From a checkpoint of a small mixture-of-experts model trained on Wikipedia: 14 layers, 5009 steps.
Below are experts of layer 6 (counted from 0) of a mixture-of-experts language model. Rows are named router (the router's row for the expert), gate (a neuron's input weights, with its number), up (a neuron's input weights, with its number) and show model dimensions 0-127. Each number is 500 + 25 x the weight over its row's rms, rounded and kept within 0 to 999. Numbers have three digits each.
After each expert's rows: a language model's description of what the expert responds to; "mostly gets" lists some tokens that are sent to it at least half of the time. This comes from a sample of Wikipedia text that the model never trained on.

# expert 50
router:514492489471501502511530500533517474505484503492467485458492476532498505515513522490493506508484569522474469465510530483416516531485527504507505505484472510555511503504520489505550541489541529454484467514464481501502504500521515499467525518491510447455533514455505494507513518521526495450502478448516518479475540488519488463516506466500504513522501506514526494553515513514543476499524
gate5:471456534460502491471537530515505478490523512505516492497503558505530463546466505499497455490471503499492493482484468468509460481497509497495501516484529514550491512501532550505492537457524518537488507516505499495499504537443490534489491494527500488477506506475494497541510535525486485548484487529548448477487533493452516487464496509526489520505552469479541481498512517446484499514525
up5:487535521479485502504490508473460458534493499480445480477553476496501506518498484463529518509527476491490479464497569511503512475499526520479453499521464529486450500468523495500489505495508538500523472507524474490506481520481502472477469503502464491459471488516513486485510486462495495456498525467506543544515508476463512451526552513504520512486488510541488445477499532530511494451483
Final vowel-ending pieces of Italian, Japanese, Spanish or Latin names, such as umi in Sukhumi, ardo in Riccardo, zo in Arezzo.
mostly gets: "ji", "ira", "isa", "igi", "ela", "ima"

# expert 53
router:507506516498489515454496492507506502481459468514489541491534489512508511538497503507487531467489515486448440493522504482490515557514511490537498479552517495506494503517481492560538520474527496496495466492474453526574519521507492527486499503456527462506531489460494464560523534556504480486491502482516536503500482520489525472501504496474472503497519548540498456509508493506503489525493
gate1:507518521489468492519499455495427514496475487501457473503518469517486488469496472505521504521471527529492474507494531509498502521501520464469501527526460513505514496533520480504470504502492545446480536500529525495512493525542539501478524496475517521483471448468512503495543473523512460501506521521490500527458508518480498500471529438539492479487477460511468484557485447509482464511493
up1:499511554538470515499496487553468552509493523467465483502475494472485442471519507492483474528533469512484492489533514493473512480462518503466476548503519492528538484525506517503535518509509510520472470530488494498475488523491487466502496483514499570506481512492545512495511496527510510495476468538519488514505487531463486516454467479482507497477468504517509520563547444492464495488518
Conjunctions and linking words like and, or, &, nor, although, while, plus semicolons, especially joining two personal names or list items.
mostly gets: " &", " or", " and", " although", " nor", " though"

# expert 59
router:511497485523516526491538456516484484486462482493474534511526521475496479543483532468468524485469531474477506478509480469462509500465540491506507500514524464536519487494500515519516529507525482504508501525494420517533485515505498523503514488493524471462531524465534509492540520547528504489501424471538498478473476545480521476518508467521521502510535521512528466489489499500521473547525
gate0:532499475493467533496478522495533543488515496478533521537482511492489488518508473473468500502500562504494519454520505494502484512539554554530485478474509502491526476486490444523501513477523524440497517555559476454493530546503527565491515500520494505496496496511487491475507454472502501515503508465499488500489497514531511530503536505502501478524509480522515486551506554499494502468517
up0:464501540494490461486493494530452501469518502527498449538511502535484536505491516487520489528472501497453489489521486535525490502531539465511488482508525539490504512516549527445497472486536510505474505541469463523492506519466506535471503502479456534497480515496505485517543492465516492500467486511508513549518482510537511470506503448518565461508481517487506536507498483518448497520528
Names of countries, US states, provinces and nationality adjectives, often in comma lists or table cells, such as India, Texas, Netherlands, French.
mostly gets: " Canada", " China", " Germany", " France", " India", " French"

# expert 45
router:502550513496492499496495499511522538483474510472497533490518514494506479504479514530477544492479513501446497467517533480471494552465465467544528504558487485543491496562453466521531491504531501535540528514462496532532513511486496487528523525504518487491573508441553511477491506520496511489489488497516528497443493529497500468483507472503516506513529514489486472515509489522484495510483
gate0:489505462503537490498543503502509484508482515483498497492465509472489515533537538522453486502503480507475535487444525521476460495492489488470457482526492450507507441507478490527536474536507468474524490514487485502521509494493475536435501495474494521477522543476533558506503522490492512516510474523516514543485492487537523479493471521480518446515488495516470540557487523470509492504533
up0:513530481498496483510477465508464513465508493447478490465507536472499473494499459525541467495486512518473440502510503502468528474531518477483515496459517524472541491511476501492440521499493489534490525532448512506493547509495490530508443504478498488496504484526504486505487495515484450511513510527508518492551486510453479536504528505516492533537484524503486491420517545514517475473504
Single letters or short pieces starting a word, often after a parenthesis, quote or heading, like (e)ach, St(igma), (M)organ.
mostly gets: " d", " ind", "-d", "citation", "St", " l"

# expert 60
router:522474479497508522478524492543494515487473505476490513513512473490508439518473506495479477490509520507477506462507496499481487510503469483553514477501519465513539489518488476561522500489511503481487484499484518509490507554462484531520488482463507440455586493504505497527516553548528488470525489487549518517484528497508508492493538500486513507537548525476505473533467496455532496508479
gate0:490512486496501493471492510535497518479528459466541518527536501487490476472497520485496456483518510473515525483473478512505497527451443509516508483542476529478456489529493506531499490507485486527535485480476517512507449504449528533488500469483471500472537499500508478520493485503522516494508506502501530559510501555468480521456498487460545510462517541472519521490423487495506536492482
up0:546496503486548513496523547490516493569502480459507531499512516510552496521485478466462509455510506532494465500558479517515492510494490505537482443493529472519523531495442487480512504512545500486544499484504502516487501516532519505507518516491500519465520496531485507500485498509494496520542486489452502441534524516523509537495552545509513495522477501503491499480463538529503477463523
Abstract plural nouns and their -ations, -ings, -ments endings, such as results, events, issues, cases, studies, arguments.
mostly gets: " results", " events", " activities", " issues", " cases", " studies"

# expert 5
router:511513454527501518467499468509476497485493482510510526489524466468460440503460501501502508479502501517489506496484507461470515506497473505516497486530520462572497484544500489508513487476518491524497466528476515528516542546513503519490508481503506500487527533466545502494522511505514483472484484470483500524463508502480535454489520526436523508533528531486493496527475414466539473473508
gate0:460474475544507497525478498480525484508463483490534510516504486443515472482482494478505546498494525520464502510444491501527552523513502503512519507516517471498517508516507459505508507504501508506527527527534486513529518522474520480527485522523590506457488476460493490512485520490531497507507544494479515505494487525451482477458481494457493519533472514483428485501474486485535486548481
up0:465513504491495520515510487520489474494532555513463499517515526534515519509494484508517460471472500521492537495494527565500484492537561476502439528526488549489499498506473512487488490506507486505465457494463516506493513488527475503516497561496490426495501452515477483523493471531476497463470514503514511514505510504507462514489508464538454504523519531476541485487517506534461488487464
Short common nouns that often start compounds or idioms after the or his, such as post(humously), head, air, stand, hand, light.
mostly gets: " light", " post", " self", " break", " wind", " har"

# expert 54
router:525500507491491517483511467531522509495474503457449511498506535538496491527464516488470503502478518507495483487496528518469516550496487493524505505556515461512519515503514435492543476469550506488491484520446461510504486519508509493480486456486485478473519497451567495505535491526530494475523461461539532475458496525515488503457497484464511506506484509485477491553464500500499466525502
gate1:483515517539487514464478500494524457448534513524543522521505489479520529518472498477482506454474478479487520547501530493477518493523504544521511505511494478546466497467472479489504522461528534519490463512455469484534487502481482517507489507468518523467541464489506485494501458527503517479524552478500520446509477506493492518476473486505514531509488479432508495570498490532497505487516
up1:567527478455496510491525512493529482498480476529531493482542491502463487513525487532515498471468468484472483508525487480479507499462533484489520485523518530472484487532487526542480489511504517469517518470475494500514494500458512517493528508464526506502496473452529454472487530465498511496486502480521487504496453474515441557502551487515442513459507508490444518497498508504501449482528
Single digits in tables, scores, dates, rankings and numbered lists, such as R1 rounds, seed numbers and vote counts.
mostly gets: "   ", "2", "1", "3", " Elevation", "0"

# expert 42
router:493537485530523500469543507539496503521483477461491507503555533505503453491469510495500528472469505510495472503513505510460504544511495533571491483527492490520536492501476472543523553506551506517499496504470499512511534514517499515505505514480552484479547504484545494491522516527512472461494465455537507473463484512466483482476546491489494488531537505492462503516521484457517514484526
gate1:495486486515484490503513518506483462501506465470474513517526509500453551503490552541503489482486474552537516497484525511509492514498505523508492489537494555469524531476478463466556493483502501502493441475494520546471505516538510475513507461516458486459510518515484492483488521507485468459455450486543463506466483502480536494505518525504508460508458504514494534532471495482510475470517
up1:465491536466535443519508482523481500504518511519492502440453515459484475466492506514480495478490498484539544467513447500499534520466491485514482463521508523519529522510513521556528494485450515483536514475499473505519541491523479509508535532515503475538495487435470537525477463491477494555494531509499515498505503484506481489495468469494491527479512511511495449504507523477476471508480
Line-ending pipes and paragraph breaks closing infobox fields or table rows before new sections, plus plural nouns like fans, residents, citizens.
mostly gets: " |\n", "Following", " fans", ");\n\n", " citizens", " businesses"

# expert 28
router:485514514473518525464517492534471481466462505447514504506509517520501473512473507482477520511499526499495522500509493467452549535507473523527523488522506519506508472496496491524496493504498524536490474494447474511527494489520519537493490499480506509479534521435530474497524558496505496478538493486517505507458516535494520456442491481463515487517506534477462431552485517498507443502521
gate1:501524520476482502496504509493551497470550485501540487468544513491465486517529503516578496557530530480513512547509519521525493524506534489486535439511513516525513480488470522519490491509490482507531506481477465538463513470474530504431507459479477507503532511510512486498531488483497510492469489508502506503517513521509505515495459491526471488488534529487501519538455503540459485460522
up1:508498535490499498487511508481516489535538504494561491529526501499491456509513503503522489535501526524537516523446482539502534523537514488489543455519501456535530503484477497508495468503507534511550477487477465513459495471463546478454510499473511494512534513482513507509544520478507512516498513494483509509521475532491527453487527487457485503519530502455527508544455518535504489451528
The closing pipe and line break ending a markdown table row, and the header separator lines like |---|---|, in lists and results tables.
mostly gets: " |\n", "|---|---|---|---|---|\n", "|---|---|---|---|\n", "|---|---|---|---|---|---|\n", "|---|---|\n", "|---|---|---|\n"

# expert 6
router:510466481488515556460550482570526505493494464470460502508495491490507447513475521460491494467510558497482503472504491479487526517466509480532549457522521463522531504505464468555528532502516488480513508466489469536504491512487490506514492496460509476464575531470508483503511533531493519487497488510495498513455507500512480492506525513501531531529516519504512495491496522474521484481489
gate5:509525477519528506502486472546490453503489479475499533520539539494575488526459469508550525500520511488515506431488497519484504532483497473476519511491497506508503483494500525549474478503474514525530512512525483486507476531496540526511503460499453510514519523462546485497541483501511494524506498519508475529508540498470492439508500531490479461515481518512504556464487485455491494469510
up5:506493479473499510511508530481489482491492494477469466490489497499536561455477496525512455514530482498482494505523482440476484552536556547517452457481467488501549483494493462484473530487531544512484515482507471515499520484487488483479534524495499494499501501535481500505518528505530498519533448493487536534532547513490535561505496531544511526505501494492524490475530477496508517499483
Nouns and plural endings naming groups of people or things, such as people, crew, members, children, players, -ers, -ists.
mostly gets: " children", " students", " players", " crew", " members", " others"

# expert 1
router:536517491503489494482556464510490486465464505471471529496562503485460476492502513520475539492495521529489463479501501478432498524510494510497555507549503525522514512547483469504512502482530504477485521486482510508524503570523484498501494528501486480480493514487564482501523505516515470499553477486489514476452530516500513468489506465515501546489522522512467469502505451501541480490520
gate0:476521489530470500506490481482474428456468492491507497519529509457465472518457502505460541537473512529489477544485532477498504536492462517501496528454529501478524536528551458509496479514534515514511513533487475530497490506493527513480506464506511525499493463524481511520512491474473504504475507464507498474485516484484493474474544458498450479524498447484505486514469462511493486534532
up0:505526482517525509477491473499469458508456513517481491459487506519513518506479520519554484498505514507569491475544496512498505480510508483488453500508509498515536522521513507513502486549432516505518517527509542526516488550497470497477464482528534487511491465452522518495516522512542512500461477522464484540472498522503487526495494467485500551498473443521516487481478486472513493483565
Byte pieces of Thai, Japanese, Chinese, Greek and Georgian text, backslashes in LaTeX, and first pieces of foreign names (Tib, Yam, Nin).
mostly gets: " \\", " Ma", " Ak", " Har", " Ko"

# expert 34
router:524535478492484516471484475515496519459517494466510526501547509530521509526494494487489492515508522467467515494523518486430520552470528510541480470560514528528542477541466463541511522486519507472494512476478466518488518506521536545489485483478513493465524524492547471515539464536489466470512494506511530525503484501483508520493491495496518475508551523510481505534467478487531500501540
gate0:562516493453512508482544479469498444504516508527511503520516503511536505518496494496518553507463498519459498487537546509495543511458492537498485504483537534534447483527475504513486513512508513441502527536490500490523524501551478515476483517487468518462504527514524497498491499539475499495523506490521501527569496498502525506514513486482481484498536525446459476480506491463475476472497
up0:514541436481505503525540511523522517488525451494490500514465504503474462458499547503542500496471485488480501543459465527501483560506476502518512551493501514485529477475470469500498473472510481489526544462520471550512489523543506541507521502472518498502476523491499481459514492484515491519536498501483479485493505511503491487523508496515452460462496533535431507507483484500470494495478
Second pieces of proper names right after an initial capital letter, e.g. N-iss-an, O-zz-ie, H-app-ily, K-ans-allinen.
mostly gets: "zz", " Nak", ".R", "ask", " friends", " Aj"

# expert 8
router:499510513540475493475574482528498464472485490479495524498501505516487517522511520498489536481471519532474475497481535483445487520474524501487528490502484521560496517520492467511542526472507471479510493526472491543504498508486494521487455490472549463501502551476519477483541503509523495502552475492510513517488504533485540483482492453520514484508536540543485464517507472482564475495505
gate1:535494503498509502487484502495492503468479513495511505512499466510518489511468493530483492483519474426490523499497473538476409467463497513528470462527509523472507500486511472544527467525524533530456500511493508494482486540539504493508515500521520508500510511530504512435521523501511467509488494542497553490461523489471499491459502497476476425477511471480478516506517515490525534476519
up1:499481497491513497475533512479489475535510525549456474508491450522537537549517479500517482483513524509495492471542507539480481505509500524504481497488443500517524533455491472472461513513522495512515492477495514539496513514493510533485568527532513477455491528464461526493549520512521466481533488510518507509492511488530510477519470542511497483503487527506442512524549453480508491530505
Capitalized first pieces of foreign proper names, often Asian or Central Asian places and people, such as Chen in Chennai, Kyr, Ma.
mostly gets: " Gu", " Ma", " Sa", " Ak", " Gar", " Ta"

# expert 32
router:508531491502490519460488495510488487475477496459508489501516548495504464530484494495482540495501514495506511515513496477460556551493487520520526457535504495514502497509503498530512517494512555516496532489440451499511490511494512522484463512475512498482547534449544473504490533491483513492544494485540515517458537539496508472481507505456504493497532537505461439543488500497530446522512
gate1:525507473490465493510517517508543479537481491460532486492502568467471476513492462533506483523504479526454500478444482491501500537465477536526521464465511512501479467527476522568528501496511554506514477486524481524548490480469524499487459506483520481516507469499527459520516474475479528483528505486531483492496537504484485507497517480481515489523484512489518461529481486439488518524503
up1:498488539528466499511478529494501464492472502478520471478520556471502484530494510492566458500514464484497474514500463528492528493429489507527477478518548531490472490501488508505528519470497502520442504496512448520510525492473560512488447492461496484523501475460502498452520464497490487504501507503556478492499500504491500493520486465514533490550528465489485535529519496512489506484517
Markdown table row ends and separator lines in election, roster and episode tables, plus some passive or reporting verbs like captured, wrote.
mostly gets: " |\n", "|---|---|---|---|---|\n", "|---|---|---|---|\n", "|---|---|---|---|---|---|\n", "|---|---|\n", "|---|---|---|\n"